{
  "d_model": 192,
  "d_shared_expert": 0,
  "activation": "swiglu",
  "n_groups": 4,
  "init_std_router": 0.00793,
  "optimizer": "soap_variant",
  "lr": 0.00746,
  "beta2": 0.95,
  "seq_len": 768
}
Below are experts of layer 9 (counted from 0) of a mixture-of-experts language model. Rows are named router (the router's row for the expert), gate (a neuron's input weights, with its number), up (a neuron's input weights, with its number), down (a neuron's output weights, with its number) and show model dimensions 128-191. Each number is 200 + 30 x the weight over its row's rms, rounded and kept within 0 to 999.
Before each expert's rows: "comes before" lists some tokens at least twice as common just after its tokens as in all text. This comes from a sample of Wikipedia text that the model never trained on. Tokens count by the router's weight.

# expert 1
comes before: ")", "–", "),", " (", ").", " /"
router,187,171,252,200,272,183,165,197,202,191,194,220,220,187,230,190,198,180,216,242,176,190,192,219,181,202,181,140,148,187,182,197,238,224,232,202,190,224,202,184,190,253,206,200,234,235,163,239,225,142,128,206,190,203,199,247,186,167,205,212,240,248,244,193
gate0,272,217,223,213,240,203,183,197,193,157,174,228,172,188,207,242,245,251,247,240,136,132,182,179,192,143,197,157,215,182,148,211,215,186,214,207,164,181,205,194,192,168,240,196,227,209,213,202,173,182,172,208,223,193,268,116,181,174,177,192,183,210,205,220
up0,216,249,197,186,131,215,216,149,221,193,196,156,192,248,188,182,226,191,120,221,204,228,225,222,223,182,191,185,202,179,196,218,221,187,188,168,170,185,162,198,210,252,218,205,173,190,250,136,240,229,229,154,210,202,181,222,262,210,247,186,212,265,162,163
down0,275,167,221,181,207,216,191,175,190,159,232,208,209,163,166,204,185,169,240,226,195,186,154,189,130,175,183,188,250,189,203,212,220,213,189,232,200,227,267,200,242,189,136,227,238,172,155,225,160,202,206,197,191,238,213,174,230,145,185,169,256,214,158,230

# expert 49
comes before: " |", "–", ":", ";", "th", "%"
router,190,221,201,179,123,202,207,249,247,197,143,176,211,179,155,214,192,175,165,246,153,182,215,133,223,190,223,219,184,153,238,219,190,245,224,168,264,194,199,136,212,210,236,225,202,254,223,185,224,161,168,136,211,195,187,174,201,225,176,207,218,243,166,208
gate0,258,192,236,128,242,234,150,196,204,175,202,219,158,182,217,159,147,193,166,177,193,230,241,224,182,173,193,226,190,182,173,198,157,216,190,228,162,186,174,170,171,145,182,271,177,211,199,206,182,187,169,174,209,195,192,217,186,230,177,235,186,210,144,265
up0,209,221,176,151,247,206,190,171,210,165,222,225,191,229,170,214,224,205,201,177,278,275,152,212,178,217,152,240,181,226,197,170,213,204,176,220,179,200,237,194,210,232,207,236,221,205,214,202,182,246,231,196,225,240,219,207,134,230,182,164,226,160,243,227
down0,232,181,188,175,191,213,193,178,199,217,203,165,216,209,157,203,185,148,214,93,227,181,231,224,226,183,232,233,190,194,212,201,218,149,206,180,194,193,137,229,181,237,242,204,136,179,210,236,161,223,231,268,251,202,187,206,185,203,243,229,205,209,210,139

# expert 35
comes before: " in", " to", ".", " by", " as", " of"
router,249,249,174,206,193,220,171,256,224,220,198,248,259,205,242,172,197,188,150,189,224,197,199,170,138,168,206,230,208,255,175,202,175,254,243,187,235,166,204,166,214,183,178,204,168,146,214,168,224,183,134,185,239,152,163,233,214,201,236,191,225,153,226,216
gate0,148,252,140,219,194,240,178,169,208,192,187,228,195,218,194,201,203,247,148,208,219,120,217,174,204,231,231,210,206,204,178,177,165,223,198,204,175,183,165,155,244,143,193,260,232,198,162,244,192,237,202,204,253,216,255,179,186,232,193,197,191,204,241,243
up0,209,216,179,218,168,245,187,144,220,194,169,137,177,222,230,209,222,229,157,209,226,267,169,222,154,190,208,213,173,192,170,191,122,232,170,183,200,196,235,230,176,169,196,221,270,200,201,256,187,195,171,210,167,155,227,187,207,226,230,181,163,199,216,231
down0,187,235,227,224,249,165,195,208,152,193,233,202,251,178,221,200,185,179,231,178,200,183,230,166,216,237,192,162,205,188,227,162,224,207,215,195,169,202,191,222,291,179,228,239,169,196,205,162,238,251,263,195,271,220,251,218,194,196,165,191,180,200,193,202

# expert 41
comes before: " by", " to", " in", " a", " as", " on"
router,214,241,238,215,244,210,182,187,271,173,203,211,187,205,230,238,243,170,132,214,216,160,192,169,180,146,222,244,154,255,173,238,212,222,184,221,187,162,205,214,185,189,215,243,205,197,195,172,183,227,156,210,199,229,162,201,205,213,204,189,211,171,229,191
gate0,220,187,201,185,215,205,180,183,234,191,238,236,173,196,200,212,202,258,245,208,146,241,217,135,149,196,180,162,198,181,192,215,128,147,144,185,247,176,185,172,234,207,174,214,195,197,168,220,214,123,178,182,225,228,175,227,198,260,216,145,175,153,280,234
up0,184,163,209,222,215,255,193,182,222,203,240,232,179,192,208,227,194,163,191,183,126,231,229,175,172,206,232,206,163,190,177,218,146,226,197,178,209,184,150,185,208,157,197,199,190,229,136,203,198,151,160,193,194,206,171,136,167,220,182,203,203,180,237,222
down0,200,193,201,200,165,188,169,227,160,211,235,167,200,235,198,159,160,200,233,174,202,188,199,233,153,164,121,205,189,169,227,154,287,175,202,228,163,181,188,254,190,169,217,189,194,204,204,257,196,215,216,217,215,216,202,181,201,199,191,251,199,272,188,247

# expert 55
comes before: " the", " a", " his", " which", " but", " he"
router,189,197,236,232,215,224,195,206,182,235,193,180,162,213,217,170,179,181,142,194,165,237,211,201,167,190,130,247,198,258,213,244,178,181,171,188,250,156,240,179,226,202,188,167,176,152,163,195,179,190,219,182,187,161,182,145,250,223,230,237,233,184,185,217
gate0,172,218,209,216,258,228,219,149,184,235,223,207,127,216,196,194,258,251,133,152,246,193,173,176,193,246,164,179,223,193,181,191,219,213,169,222,233,195,178,212,192,170,191,169,233,144,134,246,202,193,207,173,178,201,210,171,246,240,199,197,204,179,212,230
up0,209,265,142,192,230,182,198,165,206,150,192,131,238,206,175,210,192,209,199,183,177,187,252,223,188,179,183,202,171,172,158,222,227,172,244,136,182,175,191,141,240,171,207,180,156,190,237,211,158,197,155,178,198,189,252,195,178,222,214,262,182,218,140,182
down0,217,201,220,229,163,195,220,190,172,243,190,186,181,191,242,165,189,229,213,216,171,202,196,149,224,284,208,120,213,225,204,161,153,227,149,172,177,175,176,185,191,178,121,163,206,195,108,173,185,248,253,214,187,243,197,190,216,221,178,188,167,186,223,226

# expert 62
comes before: " the", " a", " his", " he", " which", " an"
router,218,217,189,169,224,177,178,172,217,185,229,171,141,224,189,136,230,248,156,172,179,235,219,213,175,172,184,233,245,215,170,182,245,225,193,203,155,187,180,218,210,188,181,192,153,170,178,182,190,196,241,221,146,216,159,188,200,233,210,236,208,224,181,185
gate0,149,168,256,233,209,170,176,169,197,263,199,213,183,157,227,195,214,215,132,223,236,216,213,176,237,164,204,155,193,244,213,183,233,208,194,163,247,222,200,194,160,187,210,190,183,235,218,196,170,225,233,206,229,184,227,226,215,171,151,204,170,186,170,232
up0,185,187,241,207,202,227,198,262,206,196,223,206,204,237,207,208,207,194,196,146,199,173,171,157,241,276,220,199,154,174,231,209,165,157,211,215,211,181,287,141,182,259,197,215,193,161,212,228,204,200,223,187,166,212,229,200,235,185,190,252,214,236,221,212
down0,241,206,208,236,204,209,167,192,170,211,187,218,207,222,255,168,195,201,181,213,234,163,200,164,157,194,134,263,193,209,200,204,190,188,234,225,202,216,255,184,268,183,195,168,156,208,207,230,241,201,251,206,183,183,210,171,161,198,168,192,174,103,191,161

# expert 54
comes before: " |", " 0", "–", ";", "%", " 1"
router,171,204,197,202,191,190,185,202,188,261,244,219,222,131,236,242,163,151,174,221,165,178,187,259,255,218,253,187,177,198,212,195,213,221,241,172,207,182,224,207,223,230,192,218,235,249,194,178,190,196,182,197,215,200,211,282,206,216,185,181,214,223,198,205
gate0,213,248,219,270,179,173,233,235,170,238,187,218,163,212,146,199,218,215,206,186,195,189,202,181,155,217,259,206,201,201,220,224,219,173,182,228,219,176,229,217,175,155,200,130,245,175,224,170,179,236,171,213,235,218,222,224,195,217,207,200,176,249,182,189
up0,203,186,197,217,205,192,184,135,224,156,221,223,202,189,229,197,177,152,199,183,171,180,212,130,266,205,149,171,220,174,213,198,182,190,173,257,163,234,208,171,215,208,185,199,179,241,196,231,232,164,232,193,214,210,202,162,211,191,190,226,206,128,177,160
down0,224,220,222,207,212,185,220,173,178,260,190,217,186,147,175,184,218,205,169,210,223,207,210,185,165,205,236,186,153,245,217,199,171,189,185,149,195,140,187,187,147,220,205,164,220,250,236,146,141,151,151,221,193,243,185,189,181,203,226,235,182,256,189,251

# expert 6
comes before: "\n", " The", "==", " He", "-", " In"
router,264,171,230,222,160,221,241,203,227,164,253,194,126,126,168,208,190,155,170,175,146,196,196,275,165,244,200,196,213,187,173,216,210,200,227,182,156,171,259,202,187,197,227,154,227,222,246,204,195,206,148,193,138,239,174,214,250,219,247,185,239,179,163,164
gate0,250,180,196,188,185,225,225,187,262,183,261,194,168,163,224,247,169,190,184,226,151,255,203,228,208,208,206,117,254,200,217,231,243,176,223,185,225,153,164,183,213,208,200,245,198,180,195,230,138,184,144,238,175,173,204,274,236,174,165,157,169,212,194,194
up0,213,156,266,146,204,198,203,211,228,139,212,232,199,218,175,179,197,211,179,210,182,166,136,266,229,208,216,181,219,204,178,179,142,200,228,178,155,173,212,185,214,163,242,206,199,184,224,219,224,222,145,209,155,231,147,223,180,208,174,138,236,173,182,246
down0,202,194,193,204,205,208,134,169,168,175,194,152,187,213,192,220,209,193,189,244,199,159,184,181,294,202,243,143,206,219,222,219,236,173,154,191,214,176,200,225,196,228,222,176,183,176,237,197,171,240,197,193,222,192,212,253,239,222,242,161,235,191,227,175

# expert 60
comes before: " |", ":", "–", "°", ";", "%"
router,217,220,218,213,200,168,202,230,210,189,229,204,268,206,231,204,175,129,229,230,213,161,202,177,260,185,223,137,175,186,228,235,224,224,233,198,191,176,180,273,157,244,197,260,208,250,194,215,246,203,171,211,201,195,165,213,221,196,183,225,204,240,198,213
gate0,139,229,141,229,154,211,239,171,207,207,171,217,150,191,235,213,166,242,205,261,199,165,256,129,150,168,211,184,217,97,225,220,198,180,220,234,178,217,193,209,172,195,207,210,161,188,177,201,276,214,213,195,194,204,206,237,207,210,208,195,231,205,200,209
up0,136,234,216,213,202,257,182,165,162,193,226,253,195,198,233,223,98,181,203,199,205,198,191,160,168,172,228,209,222,196,212,208,178,204,214,217,185,195,196,223,218,237,190,194,172,172,152,212,199,240,173,235,212,173,142,186,160,186,159,174,207,185,264,166
down0,223,243,217,178,173,185,207,182,211,219,183,157,215,207,237,176,119,233,159,198,223,203,193,188,191,210,206,209,237,247,167,247,198,187,204,195,227,187,225,208,236,223,184,202,189,208,188,196,249,201,180,230,187,119,198,199,204,247,202,174,204,176,215,207

# expert 2
comes before: "\n", " The", "-", "==", "The", " In"
router,230,209,165,220,202,203,168,208,227,210,222,165,185,166,160,232,186,151,216,195,248,191,227,151,209,219,217,232,232,199,178,216,194,214,139,183,176,162,235,193,190,155,137,115,255,194,207,155,222,168,172,193,187,232,167,156,235,242,154,191,196,190,193,245
gate0,229,205,242,162,178,236,235,188,177,252,201,157,178,205,184,199,226,183,126,219,194,208,209,165,260,224,180,168,157,239,212,200,249,169,185,184,132,188,207,218,272,216,217,163,161,225,253,197,200,251,176,139,190,234,156,179,207,248,190,189,161,196,173,195
up0,227,153,192,212,238,159,183,202,207,246,271,198,115,175,216,200,208,235,175,214,180,217,203,205,266,263,152,193,194,178,194,257,218,203,129,192,239,203,199,226,168,176,155,199,183,195,160,183,205,189,214,137,229,223,172,181,185,207,220,191,192,187,163,220
down0,185,177,175,210,208,218,185,245,185,165,226,217,169,217,204,203,210,228,211,232,191,194,169,240,148,183,261,190,212,203,179,219,206,202,187,200,215,163,233,191,221,195,262,250,210,184,164,198,168,210,213,221,187,197,172,203,206,175,207,197,261,179,270,147

# expert 57
comes before: " |", ",", "–", "th", "%", ";"
router,216,218,231,189,220,199,246,204,213,184,164,173,174,204,158,173,249,208,183,185,234,121,169,150,214,239,204,188,222,242,206,166,227,219,210,235,171,244,232,151,205,207,219,196,207,226,235,168,255,214,165,184,216,173,183,178,182,220,197,204,199,187,191,201
gate0,181,186,185,140,203,224,218,189,190,170,226,175,171,178,177,233,220,210,172,231,220,133,201,196,143,130,250,173,202,215,189,229,239,208,220,194,237,214,188,186,155,196,176,163,208,208,202,228,195,217,187,194,224,188,155,221,183,161,207,202,168,198,216,209
up0,210,212,242,216,246,197,189,244,170,233,210,205,212,210,213,190,179,200,182,187,207,243,246,167,233,226,206,226,219,158,179,123,191,196,167,156,243,202,221,220,242,188,204,200,223,177,234,195,180,209,216,154,170,199,225,173,236,243,201,199,199,235,186,148
down0,166,255,213,216,199,245,167,238,222,258,181,132,187,160,185,166,255,235,197,211,193,208,187,210,197,235,195,208,183,205,217,178,209,273,193,135,160,241,226,218,204,168,204,186,224,216,196,222,196,147,205,198,270,159,170,196,241,175,190,226,221,230,171,204

# expert 61
comes before: " the", " a", " his", ":", " he", " her"
router,206,201,203,211,220,168,176,162,243,202,264,224,165,233,235,160,196,245,186,214,207,217,220,198,190,206,179,225,227,247,174,219,147,208,243,212,232,159,201,229,178,194,186,172,185,205,236,194,152,214,236,219,164,232,239,197,192,228,235,204,200,201,160,196
gate0,176,173,233,161,261,154,244,229,266,187,259,192,164,180,222,171,225,252,139,171,179,251,228,195,238,217,216,152,201,202,221,159,202,208,225,216,233,220,217,196,197,198,202,166,203,208,225,190,225,224,199,211,172,228,214,267,157,186,143,189,252,189,194,280
up0,155,224,197,172,237,220,195,151,222,215,204,235,202,196,170,192,177,201,204,196,175,246,185,150,216,192,195,243,160,220,258,206,191,174,222,207,192,237,216,142,221,206,163,210,227,256,214,212,194,200,176,253,214,210,238,171,197,257,167,200,159,167,166,228
down0,253,262,179,206,157,240,210,198,186,222,157,197,233,256,215,234,172,142,247,166,130,227,192,250,172,224,143,210,149,212,209,167,250,211,192,204,220,204,204,232,186,230,232,187,211,223,167,180,210,197,267,261,210,133,193,226,222,206,201,246,186,189,199,242